Below are experts of layer 4 (counted from 0) of a mixture-of-experts language model. Rows are named router (the router's row for the expert), gate (a neuron's input weights, with its number), up (a neuron's input weights, with its number), down (a neuron's output weights, with its number) and show model dimensions 192-255. Each number is 128 + 24 x the weight over its row's rms, rounded and kept within 0 to 255. Numbers have three digits each.
Before each expert's rows: a language model's description of what the expert responds to; "comes before" lists some tokens at least twice as common just after its tokens as in all text. This comes from a sample of Wikipedia text that the model never trained on. Tokens count by the router's weight.

# expert 15
Description: Sentence-ending periods. Sentence-final periods, often with a line break, quote or parenthesis, and the "He" opening the next sentence, as in "for females." or "episode."
comes before: " The", " He", "==", " In", " It", "-"
router:125144110104174125128113091141109148144118111094140165091069134119107135129147111096084140100095100166137142145145106120118165108136141145141171091085110124149105135122151128156124126093132138
gate0:118117125122136146147182106118152156109135073141101123130130092138124173104156154124167152151110142108154133134094111080109093136122169128117131129112086138123145155117101105085111089145107131
up0:112145184123110091159092155143163117098140108159148160147114146108094094168151091137133158124115153152142125075108121135128104112101109123124098126156110134141129138156100085125115116082133134
down0:185126129132160113144121133131138166148153148138115154084139185125115130099096131131120136148158147068094159143093170114160125113154127130099134094167083156106132128145134127130142111149147143
gate1:130143137121143130100118123184087119097128134125086105124134154159141134135056126117117105143144120103130117144130133128138151079130193123125117088158109153131119113145144105152142123128154066
up1:126118163146152131142099151151106128169149147137159141111151084125149162142110115107136165097127096137133139171148146113137120129113124135142166134114126117100131137111124144138070133171129175
down1:137134145125161104140113115119067161129125131110106118151068121140120125135122137122129132090154119108134134115136157135116161063206105113151119101138121136106135113114081102125107160138120108
gate2:089121125160131108152149137144095147089142094108086148146167149103120160179161077140113106143120124129134092126127123138145156109136172107092148112130109132133075131091113104116125097167116124
up2:137132121158080134161125107118126143098111116147148185125130166117151111118142162085098114103142128111119114148138098116123161169113103128158117155114137164117150132127142153129115171139141128
down2:177126072091176132077142141156164120162127126105071114140131101130172141114167153117132137151128081138122159135172147109156153124124130150118083109121164136099131144070128066106122129158145102
gate3:133148128106155138120107139104148133124123135167161195077148125090118077136122176102126082097116160132084092160111144124110142131137122129134131161131149133131177110115132110118142118132086112
up3:132090125171161083185149107153148113144124135111120119142094143167140095112140168100111120178149103107161119183151134128102080167074160126139087150111117109117149104146139116133141118155086152
down3:134139133154084109163121126142178114131088148141158126139129124199176111158128141133094124149154117158172099151173101126138131145158123108147114109124126105159170121135139137135182101153147089

# expert 16
Description: Plural noun endings. Plural suffixes and plural nouns such as -s, -ers, -ations, -ies, people, members, children, usually before a comma, period, "and" or "of".
comes before: ",", ".", " and", " of", " in", ".\n\n"
router:123129102105143139116135127115123125143159131113137179120132132126079139103131122125123115095103143181105138117123135118113158153176132129146105087115071163107116113133102116141123149095121133
gate0:120174143159142133100146085080120153109109165088118119117127110123121148117135085125112160133138156119138163121120160118145106158091124136096140155152162177167104102175156125123148128149126109
up0:100101156093127166144151108172119134131123105111139153155140139141107151138129166160124128134148127088143116145138097120157101111144148130132137153168097147130148127131133132165139104094154153
down0:154143126176098151123128165072150161153143110131084150106141145122131166116109096150104118105152101130133111090111079106142120102146085092126111150079151087125121121134149135133086107094191146
gate1:140155094093102148117090135135105142134131130144133168114122141151142100103108106108142085117170121110128102142120150070073117160091123105136140174166108106152142122111153127127114141113147128
up1:099105139146126096125133149131118126116133151122155102102164145135173085126085148120134120124149106132098138144091175166072124178081110135096112134168095135127157125156105151091071152117129139
down1:112147146107122110165165132139136062165100171151158147111143143119105135162140100097097150118127086112120151119085095122104172127072151110132099142146125131164112142134165148095150123118097134
gate2:142138103128097137118126098134144110155119159141104142143147155123106082116162134087104148110113138179150060119153166127134138142140099117104155094120109113115145106111138146149142157119148132
up2:128158091108129120158130136088135109117127134121118059110140142140139118138148162142089148083071150129159109154110153081124116096095131148126101120131122107132148151123128125123069092147121103
down2:134169102096111089160120166167150107142092140102120081109104104133138077115149130147124135119152097085069103163142135172176177066067096178134128155098150107159145136146121149167135134154127127
gate3:155121090127134125086140117117092059160153135115151161135133098133139138138126133154138123139123086135150176121129136119160143145107135158121140107136099111089181130168141111094163133108079150
up3:127150131126130150148126093142115136134145143115102137147107115122096137149102147113183122157088173119142123113110133176158127094177128130164155144170167123152084106112077125135103110141126150
down3:113110174120096156148134102154080129152151107077094148123115104108126117139141143136101108096163125155153135124134121140113118118087103115147099169121136108094139134123060089116093191110114139

# expert 17
Description: Noun endings, abstract nouns. Noun heads and suffix pieces like -ation, -ing, -ism, plus nouns like health, research, services, usually before of or a comma.
comes before: " of", ",", " and", " in", ".", "\""
router:134083095146145129146136137108123135137165068104177130118109137099092137163127092114126100119114162144141121130124124149109199163140125080157106105131130156106132112136117116178123106099087119
gate0:163078162104104123091135134116172137153166136112120092122113137120129113102171129142108149088107148171135100109113177127125158167102126114123135154137137155135138129141098129170144113163090142
up0:142137139142138143115127074134085089150093154085134124093134095133105094204144174129146097124148129139155093093147106118137151129118142064107117117077128098167121157162129147128135147147129088
down0:082173090122138168148121112136145145157132180118158104095119143130173107160115135108138164138087146116136142133148088174111117142139160166130145112090112173109146127120133125131152109110159142
gate1:115115142122119169123121169112136139153116105119110128112109123138120090103117105177078116178125139139093125107090153116098163176102125130093095122132124131128109174143105129108141129102113115
up1:089134127108117103150138120108112085155141136101117181102134086141138110135156122091149085111130113163126087110127123128151147072156126138159123129155117093090111074136120140095114085114060152
down1:080114152127150114158151154106155126167106140107097127141096076125099117134135133109121082146142149118129153143103133161130097153146113104139112096102100115127089134126135141127104146107130134
gate2:123109103144137101060122159082152134148124081167149117080095109111164152140113135107109128086150102173139153108111112147134099132112123133140117139116129109100095134135127131176129100115127085
up2:131129125163174123124149160121184121123110110110139166121129125127125163174139147124134120115122114109136084106126096161159132135110128112176105169118144107093100119116148143126112112125132140
down2:132125100142134149140054122121161111104142109146147141161094174177148114066100128142141120145087087143139169113138105126160108131119124111172116146123155112121177127119104198103163153159161144
gate3:085116123119127126159141131149146134136109101133142137105151117131137133156106098133116120108120168168186137108122103168142107105111124113122111148144165132123141122134113118184125132117167113
up3:102149136135145093121173135160079121125103111068142141105152102152102111153095159204159132144144140123066134152137119130121129113110153098115163136151115134152130115119144138095113179161112176
down3:137153128130143139164093133123102101095102058135078114130122145147133147153095116137120126135096093134069154079149098093124084123126146142168172118092144141072121087095097129109137116151120157

# expert 51
Description: Clause-linking words, G. Clause openers such as as, after, when, because, where, became, that, and letter G or g starting names like Giorgio, Gothic.
comes before: " the", " a", " he", " well", " that", "z"
router:136083144132127087134111114122133127101128082117138140106129156147132131112176096121126137129126111123136130132164106156111131134132127139122095122126144118106147153141107141109093106130147131
gate0:102142071100142137115146141141122115107113138132097120102142130113111162138169132163112105135170109130131129131123139154119131121122101127134121129135087080125127154117124166121096171134127140
up0:118121109173091137087140160113123134170111086150140147148110099152136154110140093174114163108161113103125104164102125120057101103158103097093117096110147127137126128138144137146146073134170117
down0:127120060161133158098136150096120164125134135165149114120096080105169130118123121136150153155120123091155078070123099142116146156124134154122124176103135160142112131126123113169099125153133145
gate1:165079159109143158138115107137103088153124127131130108169117171140112109081165125134185143164138117179110135129135128127090130073112145109099123121171167099130116143101179147135129143106191152
up1:089134155126103126110162129150154105119128131113129122105162134112119112090138157111139153166146111156164132170122116097124160157133130144153110133137163127116110147103121164080135138121096134
down1:104135097143127094147112156143108107148115129119113111137142109091137124154154099139134119132230089148140141140143117122110140122121136134127189152114113099117144114120172132158129103114112092
gate2:123115135095121155135107099170165124136131116149133128143155121138173111118124114119132158098067141154148176154113119108170175142108157113085132107156118153129122109120135157129126120068149125
up2:099145144105132098130075159154102130105059162135164126113121130125085101127137145141140159140122140108111108134089134095160130141144102121130105145153139123113122140181144127115130134124097152
down2:143191149163108127142131086122107103134128078112125108130134109114119135134123124101155125141130153124114105174136150084119148142172113115144120151115119125155102145110134154135104156163105136
gate3:165097170104121139147102146133121124129099108166147132139113123108110151096108110133078118106119131135192114141163113152123103141134143120151106154101133115122167108132148150097091126104153187
up3:130139102120114133063111152147143152134122145151134142111130098124101153158113119127126044120120094141136147154094129131131063102137135166138191166149133132132103150080105097160119102128121157
down3:116109126128151114140106118140174130143120162151112108155124140126090145141171087128104102151110110127116089158103092141104119120124190138141134088128138103130104182165093090094190122148164096

# expert 0
Description: Years, dates, coordinates. Century digits 19 and 20 opening years, spaces and separators in dates, and coordinate pieces like °, ′, and the slash between coordinate forms.
comes before: " ", "19", "20", "18", "25", "17"
router:145093144162136124086150140143093142139126138117116122148099139134147085171136092142145132122159125114088114081124099126138148134140159140127139106115117098113139159147100104146110125165157172
gate0:107089188130141156140116132158127149125108110145140137134145109136140091107064123104124147125113107106136102129161113123184104139108145111159142089135118129140136180163136118106113074154132135
up0:102109146136124152139132127142156128131137096145130128127142157136123126166158106092090128142092121120137124099123122127092118136131104100114177162154133112140116169125144146164125152126157099
down0:144142150125140155162156137143120119153120142119155175080120101124103102136156120114130182120103083121095110144136064129141167123135113134147160112108131101128177157079071150106147133179124109
gate1:167147129145184103078145118134075156166115160125117107130125160165104158104065125116098149139161131093131118104093126114133097111124121163123101088120131128109162160130064118095141076152174132
up1:104086123181157127141098122123105118069119079098145139104109154142127120144101080142146127122121111124130132145136110152122147097121178128114171116145149084139101130162102151141112124133115129
down1:117103163159151073130150119147127116110127143147117142154109133138174120102157110163145160160140136104147134121123155131102142061123134137133164113084124160137134133111135119143157165132137137
gate2:092157148097126104132139165168093182093135118121066146123099172100142125118126142100148142164146130106135121110075075106162156132149166093070106130118169152164150160134173136092095125114121127
up2:159126091160111120124157135119121082102108103105129120062160141171083122165109116116161090134132161114144103110127102139149087099099120120127141151117111128115124140102159152111113136132133111
down2:145118116151147126121146139129149133135137094150099139100098130090141109132162119126091083172079138149138154110126133140112128094134163136117098122078128080119082086131125123131099174169113125
gate3:144099122126136137103132128150148162116113103131120144105147130138139135173163136141141177137136148099190143130142098126123158141153079105163128141083124136148146103080148126144180130108135129
up3:129201151129113129126145128106094092147107156108109140147118098134126103095162108136128136120103140142131138136138119160114144156131101156085153145151140133140146076140133150154139100130104121
down3:113155141137167113097148151166146142112151085112112144161082132124114137137143159095107108107140095127123146120136131112132140113115163161128149157154078195134183095177140136176161139160166102

# expert 30
Description: Spaces before numbers. Lone spaces and symbols like $, −, +, # and en dashes right before a number, mostly in tables, scores, dates and formulas.
comes before: "20", "19", "1", "0", "2", "3"
router:153119118142114113135100144164079152130156144158117125101120161080061111128218129134118153114087099137129147176165114107124147155101140107147112119129124146121120142155092110127092140156135166
gate0:129124176132109130111105142148160095108122162157152186127127114130121121101091123087049104151118154151146147148142097136151123158123094181099112134119120096117103119105155115082127151110089118
up0:112130117168122132117158154108140122111101167125096135129146105151112112117142149108125098073131093092117138127137155099163129135147149091127090139133110135151111134100128159134085117147135123
down0:146088090112138194104129099146141117124115108140119120132147116122118126153137101137139162132114134109149104161150087115129124095060133158161109136155117159116136110159102183116099118120058103
gate1:161123118127137179160138199132134102117120122140060105125128124123114111075182132105152150146109121141140103081135119158157125116140115103113147177098139132140120117148114151119152115146139129
up1:088104090156137124104163137112078131158117108143125114163088160099106129131130140151138109102111102106103129140122160123134123091091115124138167144108135086145146183114111128108165124145134143
down1:088089141106109136130092109154112144127123118160163152162152130141124127130180112137126146131158129119142146121060098143132125130135114144100129087086102067124096099101099103128094159162118110
gate2:142147168138138129155116147087124160127142168088134120127118120132136144140167136121111105132163158092125146120103137111131134140130127140118153099078105161148078133117108179123170113155092136
up2:091150145137134116161114116104109160112120134131128173127092113127132121087123136095147107123142119176133099110125143109125142151139147177121106120134142137114139146117122110088142138129113120
down2:138117112099179100114101094187122119089135173145124148131104123183132098122098118138098104127126094166108101143095108145135108066138140121143161129104136135114101135129139135136112124150171134
gate3:176115190138145130122126113092144141137181142074117158163109135116123111113136099152118120139108120118122139103109114120126131125141101124120126142145113119136104095153076134152117084162145157
up3:084122093156166096095145154122141155064096125160148124108146120137118133102157164137160093098179164065104142185123126106102098156136140130136090114148104109155146130118141114147131092125126169
down3:126138115123123106102167109106094123087165107149096146093121129122136149099158132107093162094128130153153128100164149146102098139124146195090110165139127106158162121126151162101114158073163130

# expert 48
Description: Prepositions after verbs. Prepositions and verb endings following participles or nouns, such as of, for, under, with after used, fined, due, collided.
comes before: " the", " a", " by", " to", " his", " in"
router:174125133152125138100153106121147170104175136130134138125096140134117137133136151141149123117139147148110133084154141101105159164147128130130136117148138114106124159148115129102102098144160140
gate0:118134151165120134106112083135109143102205116089093158114136132141135113131121144128126111131149125119161102110118112093144117124130107127125166132119133140127163098092084187115160124119132117
up0:144112122171116109120135126124120144089122115089128149113116119118107091092122129162130146118128156118144111170129128160095101075116133142132163205193123120127182065132170111127113121103106110
down0:114105166077152127102097135143145154148096096139078105095097146105114129145121145098122121115116155141128159124144130137101148120135116148141132144142135151126154134141127133122156137161105121
gate1:112137141097110149140098066130155143127121112124115141099089170110113149139176129191125146172107125171088125125151124115166068120153139134139100136163124116121112090136141128152142113090122118
up1:109116134112139136158096142141121098106095079129110076133118124124143164131164087101096135087176134103161122124162141099082184091145110135150175133162124160125121142127095168148120150134093131
down1:125131119120143181117104107132111142116123120154178130157129139114097098154104125133124127104139102118144135117115127147145065172122115111130132130116141105163105111094170164153077129158158147
gate2:121154123112107153108131065078146129090108101141109078126096127082159161156139142122140116106135107107131118105161112128111155129127089109154097116088108116107160141141108111143126152127145147
up2:134085093164102094132123130123098126103132145115125117125083153075133137135147086103126129141125133089144122107124162147130076133096100099113116131130110132145100108121117082136145101135111165
down2:157164138127117076143107120109111188158133126101138137105172138099141114129156159097155124122166097102143137139117167171151100147122132117129150142147138127146163133088130179128121127150150122
gate3:085151128140087156136116105133145108112123127106111155114191123139155135124151076116152168181152125134113175152127156119092141159109142131144117119141169105121099111125114083146120127150123172
up3:163101121145149108141150167078115145128152132134096155115143118152107146115100097091123117131134100134096154131084189123122140127146113147144109120080155135137115101089126134131179127139116144
down3:131149138117120146132153113164140187147114114122168116113072138113104084126104128148124133094135204147157126155129119112139139149146152107113132148116133106103092079091132072132149119209167164

# expert 52
Description: Quantifiers and title starts. Quantity words like many, some, number, total, any, the "=" opening page titles, and the letter b inside words like setbacks.
comes before: " of", ":", "ly", "ing", "s", "0"
router:153107131154159134128150116129108111083117103117126162152154158153127116135177133140108101143147125113093167134153151141115180122126127094130139120140111089104146100171144125146127103080144142
gate0:102143124194120117156137109118124169132114114131122149104155165133126119131141108149135106124121147124082099133126078111121144139085102128146169136135129093120137160128174146143126138093120134
up0:104133157133152149135148092122132117079110081159086093104139156153128093143130095131123149130123129133122123113126128157080158154135153121134164167119091128134162155173124187133120129167160120
down0:123131113140165147137154084105104130124126137101086107105128130137101124154134160116134106137111104069154107126139133091147151129097190092131114148100163121115128125127166143163147145079140095
gate1:129156088103131109135121137128112125138107154117121126133131109145106115144111138145126107107107126173150119144120159191136122150123122122119181152134094131137127158107095170109146091128097113
up1:083114147099121118115148103133132149140098120094090117107156106122160153131083140160074135144146141117122144075092142100121128074145091102098148123120122119117091162122125121108176152113110149
down1:112078121125105141083117160131121106121145122137094109111147120073097117121108110142123114169120132148115121156137123135139131169140112140116093089123125148140140144101109146120156101117134147
gate2:135101119105166152140174166172127144104128137117171091147092114133156107141112144123136148119154150109130122116148176145120140142114127087133170117107126106112143101136107100136104141089122139
up2:124130158133158133126146132142127145165103140163097139106129168144142130123121106135116149148115156158104144122144160074141197085097137115108164085088120102149165125139132115182129091148165146
down2:089100141099150110130158085122156126123105141141131136112162073141167145147133132122157138152125150158151176125122174140094159150110157143153088107117086124089101175042129107138120096127133136
gate3:117122118076168134107141152105163117139113103102140098137135154122113097102131146129171138141179183151094149130135140147153104111140115154154156133141101129133157138143141124132170164181138108
up3:108129104117156078123117150137127143162112135144114118139132121101149132088097137097123134126121099118138142103099148128123121118075108129173153145159121103109127135118101107142134120143152153
down3:134152170084121152121128103101106105108109139106140097133124143105095125155152130125145113127097155122087117150092144104117170126108131170116120141127139140170134152093134097094122139128156097

# expert 7
Description: Place name endings. Second or later words of place and institution names such as York, States, London, Coast, often before a comma or table bar.
comes before: ",", " |", "\n", " (", ".", " and"
router:154122090174158109142124107150097186174155108093114181102113134120105120113157120125131136132093132160051174154117130127103146151159139139156075111147130131158106120113124103153130131137119129
gate0:108141114136126124112097152110097134128158140136123159152156111123121131114121147124133136158145106164122139144139126128105141178138116151102106160165136103098101120106112116102144123123115166
up0:156158152175116167122144162140139143112129150116156175160122091105169123104095129132102112121146110132120140128123108154140087067133147126109110135106140112129074143133137100111111109144121112
down0:143122129094133126141103091134127133127133061056140122091109126128166100139116127146087142143145106141117096124125112095162112079107145122167108136093132135152151143125109129111184185171117184
gate1:130111125117166120175161120165099121116135134126125130139116097111061158165121129114108152148159132108122123147191127130095151139122138118181143148147130163133147126140101113153137138122122139
up1:133123092144086091123190112100167116143172128149134117152126171094139105108143139142152134079164116118103101126117120122152130127146128146130092132122147103113116131122158128127118140099110146
down1:126192119150134141152091136126151141167120159150131104127149135148105105102140130074140140107116107131131121133120107165170077096112136110132139117119077079136133140095107087130122136085119150
gate2:140138145172111092129116128145104113109132124143079142099103149117131163068128141131129136145150094116091153162117128172086099143149139136157131162102101101105117131139104131121146133137102115
up2:119123154111129120142120118134094112158131156142114138112145114094120144140143112190089117112140128079112132149130100122151099131103117128140152101120133135106140135117097127126147115161158124
down2:137169115155096129145112142167146088163112131127147116103109132135146148118126118125160141105130117129118138133140199075147084128127107150179123098138131102133161146125083121117130145105148157
gate3:122145165126117114138115093143127152109134123105144116125124146138122133111127154127176137174137147123119161141092111107089142125091133177102145142105126132144142097145124201142157102173141117
up3:113159122164133138161160068135148120155170172106128113133093114104143141106132168148101134127108104164135115114176126131122170120106106119121116119164159114107115103104110115141136141106096143
down3:124079143177126135104143126170148124112143170134114113129143127111111122151111086105124110139150129121099132123117127114071113147112135158148150119160136117109141101088146107125098144086143135

# expert 55
Description: Countries, competitions, elections. Country and state names, competitions (Cup, Championships, League) and election after a year and region in sports and politics articles.
comes before: ",", " |", "\n", ".", ".\n\n", " and"
router:153110099123151100136120103119152192156119113098102127090102135083120141135182139150126113132122121211102159125135162162096130173133148147150081118156108109118113143128138118181115132101168139
gate0:113102129144152097120142154172141119132135144132117132133100101142123146112125103165153160159116112136120145147108093159099164129158137138134164095116147189101121164146143122119128119145134095
up0:108176124148152153149169105109131145171086068134123144137087111099131122113106114124154091137109126125155135178149127188141128099129107129164120144131197125124107175141058143106105119142125143
down0:104118112085099130156156103148176100128130151134147090084101110163095122126165124129101134096099138120163140135132128128135153135129079111169091076139128133126117126118171170095117119141084124
gate1:121133127135164108149141135121133146088126090099135104055138139166124118118135141145132109152062137171156147185100132155145154128158195125096137135124116133124127113153135137127126138130141141
up1:094119139178109158114122125142174162090107126148116116134149159119142117101125132131121132186118142133159094147140118089123187151122126134168107151107150147142141097170121103155135112118165139
down1:144163136145129119123134105137165125132113151113080121100120151113108123141158122145155137114085112086108126112135141154168093128128131123156108094135151112134113134142146134133148122129131132
gate2:149121117088133111152133204103155120128134150100134121106146140163154172114140162144146143127123114131122147146106105159142136141128118149146169153149103130159135141153119154099125141131143135
up2:147114127155142139129114144090186142085164116093128143096122098112125120104161121109150105148131093151123109101139134136138128142106117139159100116130129122124156108088108117166119103131150117
down2:149110176152157127098120131137155123135146128116165117126121119086121111138160115133127124160084130087158156088089103101120129125115170108081142106110147142154128146103128116133125139112126133
gate3:132136086113100136127152133115136143133144078101134122159139102157118113144133168116134113179136138110126135144157145118137139111103125179157138134134120095131117115116106126117096124121157131
up3:122130050166112152138108108093126123158158134153122107152148117139149141150167116109105107138141139112124149127179106141138095095100098129143135153109119141125128108152143146185130169126133124
down3:148109140107144133083153162115142127131106142124109110120124105114122100152159110148101161122141105105141137167172131139131167108118129115111120105123114083087121117114158139120123125174202105

# expert 45
Description: Word endings, common nouns. Suffixes and final pieces that complete a word (-ly, -ation, -ers) and common nouns after a/his, like wife, award, round.
comes before: " of", ",", ".", " in", " and", " to"
router:181115099105111158129121101126149151140159119137164163134107165129072148112131117119128145104111099155128123130129091139154177144130128094156145096141105156124111143098157130096113094095131114
gate0:148126150157152084131110104112153138120133155152159096163098134147172155146133130107145127128103104183160121139155119162152130109080142105125143141175134103133095124157121146129147140106136119
up0:125138145119117144114147159145136166086116131088143121101093142098122133193115116119135177105142108150104139142106149115141110115109121078142120171099152134149127118119154136130105136159087162
down0:117081113151120162108097117183137088122138114151123158134160098125077108087110152154130119138104155128138140141160111112107127132153117176174151123126097116164125160086105099129121132104059128
gate1:126132133059084135104091146125095129129141126142188166070106144171152099161149129105150153127117146128131102106131143132112112119135182108138109118155147128124116148124139149070136117165158071
up1:124108159075179086134153110104147132106126082128094107138147165117159135112124127116118104110122128103163157113130085104154140128125145133099098144155078111126131139153152152114110102110134099
down1:138108153135161094144099123130150104119132119118152122148130159173153123145160110180129122088120100135139108127155087116146106140148147143148101157165130109145142136110140137117162130104116120
gate2:150146130119113108135144085108134119112128117148126152130118154133152145120163121075140101128065069118146114147158135136133161128160091077135172131063148091148083087172109119128160128124118099
up2:131130122160148162143131140123126107126132077083132128155122080129136134138118138136137117130154127145115129135114153139147071116121172108135121147122080178145174161076136147146097083136109136
down2:159143127147155116120142078119087122129140118107133171095141093104088146104112111116115151210180121155134129106152112146108129102173116093122105113108147108111102152103097148108138077165182161
gate3:176139117114124139153100102132095143110163131149151097100126119130109192162123102154122176098108135130158135120141122139154156109057100095134118111150110143087148165131107118106149151136152115
up3:098130141182131172148148169114144114115129106130170141148110096136131121133137162125119090108132159137147083130146115164087142109167113064142137099148086112127127148122097140072143105124117163
down3:143103121095157129110098120146156091077123113146130154119150118106126126160092163129148116107148122136150141099121085115127127179100168085164154127116112149145142110080153093131107143116087139

# expert 24
Description: Place and time prepositions. Prepositions such as in, from, to, at, during and through in running prose, usually before the, a or a possessive.
comes before: " the", " a", " his", " their", " this", " an"
router:138141110163166083123141102142107177135147129105166116107080118076146106121100117121159114175078123133139107127136160151142178145130147180140138125158163121104137164111059171138095120132170114
gate0:161129116147116112138159093093183175138142142123107084155113111120096148123136129173096113157114126168123122082140150106138142115127124132074110161117125136140168113147145126089144089149148116
up0:151109142094145099141099137137118144115159096172145183149132123124110172124160118183127145140107115126122113113123174162102140143128162105119119114103127142122124144156120148162126154091145108
down0:114128140115111093117123106156149087150161161089175117128130176100142079109108179110143122105139142102168127168151110104138130162116121110142129166161156112133094139185094139124129110136107150
gate1:162103127155155112123139112155174085150131142144140145090184127155124147151125119131138113161128134109118073089122115137097148109056116091129139170107104111175127137146092143134109133114114104
up1:121134174063147145104134135144145087138136085102123141107086146130150127125124076119102149089160107153142152139145153101112162148105104124190149127117129143121155092128123140102106104124144140
down1:149104124115143176104078133128146130190114082097116171133141142095115137112106148121101145166147179137102129090106131087136149137117126134148142093179137157124142089115146123135193117140131120
gate2:160118122122112121109126130143115099061144092123133108147069147127112153126156152147131117163122118161095106108158127166142113173111107102111101165117150100119117121170091127113129146131111109
up2:156108114115122078108098125125115165184116134099137155139148120148108193114136149143121095135131124122142136141159102075095126103150064109144123110143117151133128162150122127141124115119161152
down2:127130145159106132135107131119148110134147110121172165137117113100108115119165135089138135126092178126127152153110110155095134097119121148140133104072122123126117069107120124162122135143125104
gate3:159120082116154108147133140099115104145114138144140103182119104160148167149146158133135119136121155170120097136136134112101122138126156129149131116166125093120133126111146142113114088161116152
up3:126131118156124095161096111132116142093121100125143125160122134091142094141135097144160120139142129149132100102141114156132138112141099128174140155134089117165119138093101134131109081142138127
down3:132168164150149086138149100145141149143140114091108128106084110126171132135132090106152084169113143128125110095131137105119153092122181133122143148187128109143116098124102141111123069100140165

# expert 37
Description: Name word pieces. Middle and final pieces of surnames and place names, such as -ford, -ston, -ington, Smith, Anderson, often before a comma or bar.
comes before: ",", " |", " (", "\n", ";", "'s"
router:121113117141131148105119128132144225143140155111117160126129122138158129105090096122123156112115125129130149103151148127116154139117150110108133163124128140114097153140116114132108145144144120
gate0:164143119110110081129133151105160127101141135145096138150146106101122114177106117132154114161177100101142061120102137119174115127145161139131128115078114090081115137087128130141120151186158132
up0:097154154151137095099131077115082081149131155154098119170150127144096143122146101160109111099154110104145106087160144142137130150129102175134077139146070113102133082130121133129144138142157110
down0:122097146098182110111098123140088172140112160115163100127111134120146124108146134145125136126113143132163121151147136082108135107156112138102103141129143160117153135155119139100107161145098082
gate1:161129173171167172151055102143106167126077149145157139123140170125101128103106116125149153143176117140130136144124143111117093103079100123102122093124116145091129111166136121153122135103127143
up1:142129118133119089137148130120093114120134141114119120152134124157096130156167147137134139168124107145109152126115112138101105156090113116120133059170168098121156156104103164108090103132158094
down1:094129125138097135108100155129081124136147132167107112103133135073147129113121158154147092124174104156127126105130133134074151116078124079122143115171104149076123144125108144143126118133131111
gate2:116161143156136129165109136155124099155110118181148136164130126131151159142107114128150138110152126166133162101130106143158084137132132109124129121108142134108159102061136139110127149110160132
up2:157151140123112172135142161112125153168151107111112137133142171093121148140112116179109124156152090123138098182115115146113119150115182124164116094176090144105120150140157126119161164153134127
down2:116113148129119045124104149117135099148151141136114081087133116130125126117134131162148128159126132095089196148106123133073197118149129088095075072135168119150089142138071147086128156146158120
gate3:187163112129150117125187129147127139124115138139103124127122162145189117098108133157146101100117119145126166124110151145116168164103129099144162149126145124135140115142121118115140149120138122
up3:140130104123133095137168110168130151113093120123135104143117120163172122091138146148137142147156146132156160084089128118122101095114128132093130141126107104091130120180152145115121148110157093
down3:127150139127131166111144108150139114139130159165121124118116146143155089148153171120178141114131118137096126116090098164128153118096094120130143138134119125098140092123114137142168121118157117

# expert 6
Description: Numerals and number words. Number words and digits in counts, dates and statistics, such as five, seven, 18, 15.0, plus inner word pieces like st in thunderstorms.
comes before: "20", "19", "0", "18", "th", "1"
router:169113154181118128143116142088119147147183123116130111094139142127075088114147118131121145154110129141131178081114117145134131137141143131126110143127117150124148142110126150123128112118142094
gate0:118111131098167150125125139156120151142138144165120156121112094151102166164102136159148133108160136134138080080118165108124158149082152135150094139048168094123128134162158163125125087154144150
up0:157140135136129099135139114137154140083138169129132160141151156141074144107140107111110138124154141131088141144111134118138103111096143124141125161084192120114127119147105160102123113092175104
down0:151153098163160176112136118101131097129072160156102121113103118098156120091145115117103121146128138131123180172081142128156124129115152104172139134141131105133104137103105094114128122127147165
gate1:147153131098139122143161158123139093124065126121139127164110099129162112114085126117137170103124138110098127137130201111100125155139146098108125141154100114103133124175127106135091144127157121
up1:186111133160142151118115094115110144127080107142134114108097141115116153091135109130142150147152159108122133122127148098132139106152156167061148111101131118186122146083129118171148120173162135
down1:147105114125123108097118138101144150161136116122136184161116158093138101115146170125162132122158124117104169147189122116127162113107125102154168128134124129117140138143131134096142172139115126
gate2:104120173104110116106146152115162184121105167107123151146170126116138073127107138136137124145096154132159155092118145139131151089081091144121130129101175133114114095132161101102105125120067091
up2:125111128097188086078149139134094176139143141109138099077110154132077117121102107144141114121132095111158129089171153088100139145160140113090111097114137145114125108134151109130084125107134147
down2:128161088119138149111147116151133135158112100136108122110145094183129115104126096125119132097158135133148114114122155132114102134118201164140163074099085100162135113150154063128113127138166154
gate3:116135131096117122100106112127147116090153171116087166148136122094129112125133074098152171111147120111118159122104168140111124123128164101110169136144118086124125103151135135107155134199113144
up3:098097118139138121111129141135128129116154129138075154144131122124122130121143159056149139110146144118116153171107160115116118098126172123113112084152150115130128141100161114106053110149136115
down3:120159136118100120137129115130107109150115144177164122129135092149150126099180087111135146134124143158127136124156156123177163136139155112130141104140080141197155131110137142137130169119142129